config = dict(
    hidden_size=256,
    d_shared_expert=0,
    normalize_top_k=False,
    optimizer='adamw',
    learning_rate=0.00275,
)
Below are experts of layer 3 (counted from 0) of a mixture-of-experts language model. Rows are named router (the router's row for the expert), gate (a neuron's input weights, with its number), up (a neuron's input weights, with its number) and show model dimensions 0-255. Each number is 128 + 32 x the weight over its row's rms, rounded and kept within 0 to 255. Numbers have three digits each.
Before each expert's rows: "mostly gets" lists some tokens that are sent to it at least half of the time. This comes from a sample of Wikipedia text that the model never trained on.

# expert 24
mostly gets: " Wolf", " ABC", " organ", " building", " big", " churches"
router:085162086157165151087160173098086103141104136090101153163088169107092102162159178146094088102081149166173148101149125157094100088121155160161102133172167092073143110100161154121167105088153163144097109170165109170160090168079089158112125163087171154176147095152156178087098146161179099166111150100151082081148123166146098103162095098094159109144087162097098099098164092136094093157120172106104103168151098149166104150160085188100100105166152159167096094094172106124161094105108158133099172171135125091165080095156156169096150080085083093160144162147094162136163103100138098086146098160142170097092088133171155153116161083079168154109096081171092122148083161090093128156089166104096095166149090106101085134159159169100097138125156153147147166150111150088120084090168158
gate0:077130092199153125080158157101100077155106169101092148142101163091104100164155141171116132085096155143188154114132153155122118117138138162136115144150147102106131107117152118110137127108111171109128105168142115160109111157090103144100147149104167154161130090175194141063069158157192103136146156110140115050151145191148103093172060081084178122151100122111105069116171091171109105139107126072093085153154100171162073164151121187150088104156161196124120118085163134143174138091090157143082149160124095095137091100195154181112124100072088107152171140110097184152161088125137114077136084162106145107077139168147135132127151124083170142121097077160085142175161147118092151138073145108117113136163114101102078116179185140093096157097146154161187164137105153072180108083135127
up0:120150125145146101180100132179178121165111094145125148088168168188073202111100153135132108130130150105119090170121155098103149115107108132141154154154150182123132155150189087148115163151175153143128197119117088140150089077148182121146103126126148125127173134143118143086127097077129169149070149148142114152101066171104185147069114182109123132090074153043105109132095129082125147171172144152092142138107147141164135124124160139106120083128145157148058150137109096100105149194165200136173176165143145098158138132106101126101179145117147114101070154085144133179095138135138141126017143087154139165114117041153098159124112070146050138074100138103176115162072168156112138066140185203149080150128128117139197133120118125159162132128159129105125138103117102171140140137128110
gate1:104177112143160155160062161145144119168121143135177104173154107138102117111146162123068061114169129167113182153102104134134090076111160123134126111126118103099152082128119147093122167181130141223137142143131120156123107177100139193167122101135169098111113172107179118113146145173106088165086081130130094145112103149134164106224108096075167103131135172097154091086145101095119137204169070074179107142143124146110138221142113138127121132145125170119112174188114086211156111146145181106167190124185117106148105122169156176123167128138118090197120191131124141142087110110178110138145104173168106140161147157148099148088150116133120094179116130115171135153103096197101140156121151097089145133138125093107057141147088138109094101065143122172177149168124110123145118077104161
up1:105179102110072165075119115119111093114140220137153109112127158136075134151142111081102115044165117086126125096119120128139167140126143139123098125141129208151136122171169111132123126152142123155091114160105148138105190104100133151123081117110143088124094111117138120132105131109097183147165198097085095074120153122148143107105165162073144118169182141122143084137119145141160140053170091146163128182086149166173145184145203137096089118125156130084155137097065123159102138097111137188109086120127166171137111101072065134106149112116121057130075142167096113114159162133092114114116112077080100093157135151131128129111126069147189064102076137098107110124121132172164147111150137181158121081083126125124154124150175149051125105091129167119117162222114111222154138092134074
gate2:119167108155137170087130145100088085150104122109111162164080128111057121162151131170125076065090144133144151090139115147099102116140141178171129116164168095119127082102123123081139127126135156151097112127141077153169079155085115184103147171057153136175164083149140165070121105156133110141155177112174075096176156161153089086104113082122139108159092162129118093095189071176108066126150186124103092194141063145167088147174088190115099176139164151153102107103197139118156117114144158151093128211118120088164097091149180165123184108099086113142148164127098127153136113059083104076147101165119160084096130161150156146140130130090157126128040096178117120163109156139128138157093162085086115142142099145091112131150169131098080160120155141165141169127118150134170130114184127
up2:108190092153076153084089128179089152050097097175153134170080128145110158200133125091118157094056093117088111107168088139069157147092125097144113060112135138133172138141091048066093133181081156201135100101140081114160101148139137144110128107074099094113199087072125115119143158091144136106062130105143186074098127092145099105098128177082104092137128130089118137194124151205130104102164184183141159147137126156120102163110137114163136139101135150090173096138128136145095136112124175160138098092092152105155118161128161152134163123151081150109153173095126106147118165092031134139110123124101125154123145092141154080138135135144112140184071135133161041109151135169144067106107094130121152178134115167103157126156120134119109094127138126148091148145186125085158172133144109
gate3:137155133132148118139163111158133098175061125155147171142118083165103071159134164181117129066097158119140121103094187158129069133148129171119061174118129091172112049060136135079153164158124192214152104150146069118136098147127139130136191112128095200112155133080102144142133087169123110205086096187184119125114106142056119106146141154043100106165133158126116132137136161107136130185125150117145105162172090165137121109144143129130144079157147117183171093131159100176133046099072158158116107150094118133108118160133147103128165155118149140078098120145093130169181114103109148081166100162160171072105131113093170096146093136155149065133113127123135079097153103108108136156116169125150104142128121153151138126086176176114131133069152113152117141210143152130201143119132094
up3:116134143144165143153177184062108150164144137072133121111109124141106151076163180138101176112152101178160138129203084096138103106099185081132074132131149108154163108080138168125084172118072153170189154151128168137172087121146118216169122092100104115132145075095092118147063104111166096129103138141103173101142173111158106091121176179127174174167171197126102100109123180107156095150142120126094129210130133104141089132180122119188103165087152157133111134096164127144159146135154109103144103194128131175125119112118131153188082108135159093094123101202100083119145150120161105140113102072100152129203216034122092128116147180116139121122135135140147122129153132140152082109169145130149088151129138121166081160146136169094106137172117133113137113131077140132049156122139115

# expert 0
mostly gets: " Gu", " Hot", " Serbian"
router:085162086157165150087160173098086103141104136089101152162088169107092101162159178146094088102081148167173148101149125157095100088120155159161102133172167092073143110100161154122167105088153163144096109170165109170160090168079090158112125162087172154177147095152156177087098146161179098167111150100150081081148124166147098102163095098093159108144087162097098099098165093136095092158120172106104103168151097148167104150160085187100100104166152159167097094094173106124161094105108158133099173171135125091165080095156156168096150079085083093160143162148094162136163104100139098087146098160142170097092088134172155153116161083079168154109096082171092121148083161090093128157089166105096095167149090106101085134159158169100097139124157153147147166150111150088121084090168158
gate0:108078124122122117137089140077132150139103094173082175155160149138104121141178194139168109113157135057119111090141109142144139134148166134140116157115124084126190116182143150103140086141137182133095137105057147103128061094128160167110144080114194093108176139115170109119100151125109129086124188177120078113157142147113117122126057065099132103079155092145156167078110129114117167134160124091121155136093109131141124138122098130121129171135134133125212074121115178170169156122090147217174100144125141107085113163163136188146116122157173071092127095125083120128114104154094057101177089145125134169096153145134120091132065130166171112135120143114128146197149155169162166138107113107131120087112104082095121165195186175090154153074107148138143155069135117050178215120107123
up0:097151167084114123123129127137104153135100126128155097160136174106092132094070139166181073127120144085129114137155178151081120110145136128078175105140141163100174169111179078095124129144189124096150195108072100106148061161146135124152111138118154114093099120143172155092180107107135072139117150108155066151094135127197160137162089187149139188142112168141108128115103115091131132160150144100101142106076144140135130135186161118110082093089127095094071123093147134194172163178165140132104205160144117066114107177127091132139092195143208081093104101175164152115143114110074093103100170101127179169111171125151117123081092119171060100129140123114162171177110154149171139107134085143140101170117128125121104099153077204099148143107152129129173104130089133174092183062166155
gate1:054139102158191127077104088121130135165108117136053118190140124101088135124162136147101111141107150137142162113179109161065096063101148139121102071153123143123132093095152107125178094089119152137117102163143105134120074166053113171131135178105137132177131175189184121098118128157179145132139131146143172101150164155110139113138091101135125172151120153133073093135175129141144082155182138113094105140136109133167099184137117192147103109119102212110068105124110118183136079114161153142112150120152118121189096087169178161094128109089061087194153140127126169158141102139109107150156097191121083098073097129163126187105180118072126106098077107169104123161149121174113103156125140096087060185164131085119080113129133107151132156060109163158172127180169144111116092111126083
up1:118144198166115124111136135065176132188103165130148165178146145149114110163121137166148129062095076057141164110135201137147120085141152086163109151109184132157089114168134169160150095139086158135105128157098133120081113089057154126152146110153112088129145189162150135055133123195151183115168170111078139119118096084170114120115103235126188157091185143123141116070084154154157086102172134114112177136100162122154181144133120134148142168163062173082192139132112128112144159156143141105150136159113088123098099136122116131131082156026130085129140133120084171150151126129143119169152123103102115112159151142073116112124147153116133127096061129085161097120114110171143120175180130169135135131099085134136101111098177144102103175108080173137105123153114166205109153164096120
gate2:087179117167151152107165185089089109140100129119097154174100149117052112157163161173103089067115148139177137104132138146114125124132137184174115123189155103095134104114160150068137120088167168141112095165135102148163094155085056162087136138081167135187155098159149164100087128177150114162115143085182081122188138158146096136143114077086138119149097173092108097081187108178104099157147187097116088172159079162169120134132088193124115133146121162135088120101178155122164088117105151134101135202133106081161089082174164154108166096094100078138136164130111145175144106100129086078144108154132167105078099170168150149150150107109156140122083083172108126155074158132120134168105171114072072108139092117099098132153135151073083131098108143163157179161105161079125112086138129
up2:120146101165157119134148173100066187067173164110161181094101090141123171126149161082100137121109206128140087103117109209111092125076168101114139082119099184117119106080092121102143156131114137127095127110116129084100149127111121165124194147035152097157063129062163063066147176109174170154086165126115061151097145154143093115148099169102103096137121141158142168130163095138128146104153151072157171181113131150141105109161149114076153118094189102148142079119122067156068173121119144112096149128131143148177090114154109112101123147088104135117108146104130121127082106082074139113135138157116109134124093098137180168140126146098168141165114069136133152113145126158075176123136084115134123173112103122096101152149132038108113112152125110185047145192186132106148185100115122
gate3:100187139139180143066165168133114117132087173144103157164118106102097135172206149183128100062089146154177151121125152184119090123130135151150060161185177095112130072050151113089135138131137136162091085154179088184155103179084087148142168176113134157118161099096174118110098103170150096184149149108204114110179133124118095099141100098088180115157092159101095100114155119130103084152121182106128097180129101167151110164131134187099124089175149169169122137113175127142180063116128132111116151166143093106169104112162152136110159130107096119119131154138101147161208101076100104090179097160123189097093099152129140101104132108113180158108078116153125096136126156129082124152086163125117120155143095129126078109134162193112095152122137119170164144174108156099159116049164138
up3:092145126109101113095187098111140166044111132073116115069165139195139130082179125142115111122106108134097138187181117118127163171135125091131102133151115114144184099055122163128107160147132154178153091110183150090141111140145125127165119129094132111111124107066126062122123090083109178173172096177163141124157149112109090088125049168113161148099091101194106157086110164044135081156172111126111154142168141137184110149074164120129121077152121094128132116150210072185138109119154088133076105121119099141201138144162176126143130146124136132081151172149071114150151114108151112151159176084116176102109100196116144089158117124136131131119095170129138121099102107187094112076174104142137139152072130170164157131138118149134099115170131166141105058099167170082093152096188115

# expert 13
mostly gets: " faith", " Denver", " Minnesota"
router:085162085158165150087161173099086103140104136090101152162087169106092102162159178146094088102081149166173148101149125157095100088120155160161102133172167092073143110100161154121167105088153163144097109169165109170160090167079089158112125163087172154176147095152156178087098146161179099166112150100150082080148124166146098103162095098094159108144087163096098099098165092135095093157120172106104103168151098149167104150160085188100100105166153159167096094094172106124162094105108158133099172171135125091165080095156156169097150079084083094160144163148094162136163103100138098087146098160142170097092088133171155154116161083079167154109096081171092122148083161090094127156089166105096095167150090106101085134159158169100096138124156153147147166150112150088120084090168158
gate0:083150133119092079090122145072107142141136103133057186114121177117114138155108143162156129102143124124143138134130113144156143107114168117161132117177168050161167148102124114102139086180158113185136149160091133120136126128138095187116147123086096132132141093107168022059090128106105119125170097150117064149140154194159135035091117112095157109171211135096085108092115103151148110108135132108120110161124140121140114184103087140133114105164133144076150122077123177164197191074102141179142164146142133117150081146181109147164158131118151128146158116111128134110167083106104108138106100113060216151105108115139160129154130120084178137115101126128133166141156132148120065171072134116158105100141057116109130136187186185121106153105162094124200128125123136059148175105074079
up0:110173161123151129182141101157125082150113103117120104107170163139105163113074098120128139088130113114175099149152134121132090144117131110089187144108157177128130151177160081114223137119164125130122103079091098161147063102165123103163209196109127129135127091141167136151092148140111128155139072138161162138128132146148137128129094169079115180170086099102118140113162124119114133160107083129060120125129178162161111136154154124148107099126136132111097157072132123170107154155114085152165147202141139130139101159090059124154119121123146097074154104150118169090104134163113112096134140064194193185125109103103090133085104089133083158107116122121223168176132131193133218090111113133179066096127109072096069098142089212139154139127125123173176100098107101164151119126139059
gate1:099148099136183186110105094102094086186105135079122113145162138091113052118176150122052069150123143193142198122145100166102053084107174141129084140154108117107157087148139111123150089081131160119098086145149139161109113138078105170106180146115174114168163126120176126105135138177128076123063139149128109102153140140151129136139115077099168109179080175116072054150145093124106068151125118126130097161134088117152125176182191180102111142152177170145084062131142121141165112151132130134132120156167101108143104123174201151103138116097064102169139163184149185133135168145113086116147101159150146104107094106119134172104163131071156160131132076157083166123079158151137111154107126065099118102152104127105071134131113143078080146127154150103181142158137151122183128089183104
up1:113101105189083087119128152104132185093076088175138084131122167147066062186107168141120132065174118088125133116138081110190153093151095138150022108100146155133168137202147139161121111149107168154108117161138100130101084056132163124173089119127130121159115159126135144096130150142134180170156141147093121156168098084094108171163120143060128064111123114105108141130129121166147113130139098164172139189147109148148206146078174131112172164134123193123136146129079154124162215174146141132175108154124122082174094060132122122121078153138146127179154173118129169131110130122098127176125148099128126133144136086105091077119113095109127086110160132113129157142124088158139145083097148136151210087137179108160140104119124078095113145070138103152137111215176103108152091126092087
gate2:094167109145161151097174156051093116160122141106094123144111133098067083179162149188091106099119163134174115092142139112093098121136154167158131133174150120082146095110131122075146137084151154141141092159151098162194105134092074177090146166098155152176135108173133149083084154155179104176096153083142090093145105093135112096137106082100167093174111141103107094094159102186107096154156166106090076189134088151148073143154105183109121109167133170154096101110153163139169109102090163119087151206144095097152067090169137133094175092103077117159158131122076154141127117052112088081178094153143164103105106150120146151160158146056175113138077084175101119145129137103112137139091157105095104106170108123091126112187143132074125179147131166177160166139134155077147109106145100
up2:118144105172061112154173123079099174160187156137098090174089110160102074170108141122078134130127163115073092128147165138102128139090115190148167097137120186064153141099138083089089125143124060147147100092132134162140093179165128168140159152093090079116085163072119107083112152078191100115148142084097126135158102094121100149140107126151080105143125133119140084172116142184095127121076136141144152167132127141097131087095150102171186102069155131132147084108110200130159157135109154105086070123091109126109167119119155110066141112106103120089137182162113081092048177083180138072150115129134089092147171059159159114173117140110176126180085062151103117129161105119141057086177134109158140141134135122169161147155165093123110176176139113140145173153179161089133129122126127
gate3:105161130152139156097163152116074121159081202115105151164085145097079097157184141162128146084093148152156162123145155160106098086101117148147064149158164086120137059092149136082141090113142164175135123166193083145154087145105117153112161142103141180121146116137190130100066159189139075165099172096171144088153114147164107088167085101094107083160129142106071117131177119127076098174120200115095078183168091158166102176144107187110129108160139163169098112105150140139156083102098133148123157139119103070127101110165171180119153114075061105105135144133095153165139109079120108062156132181141189101094133155134128145124148091105154141079120078144122123175137171116083135152089172103120106153156098132100089126160151173103111147113168138153168146190105147091129097095195131
up3:141142105093160074145125160091112133145124097105133112106119118102186153085136143131047084135183150131166159095145030126125107103124168169114103152120128083132165128026156157211143158085192150134098105126071166129106113161141121154122126129130107124115150113106129134120139091134145137180164126122129057084118153122101154095091097132087211137102158122187123117127142138130151083115211113158130137145092146086189167152123136133119124120145170099118096151092166099111154147106097143111083103129122151195183078106118142104128068074110190086159144203180085116137174092150176047164162079102096135149113123123143109085115146102135140171114103098164090101079142142130105078125184147077130076163113085075114131117127161137101122189136141147129124132122151129063112090101136184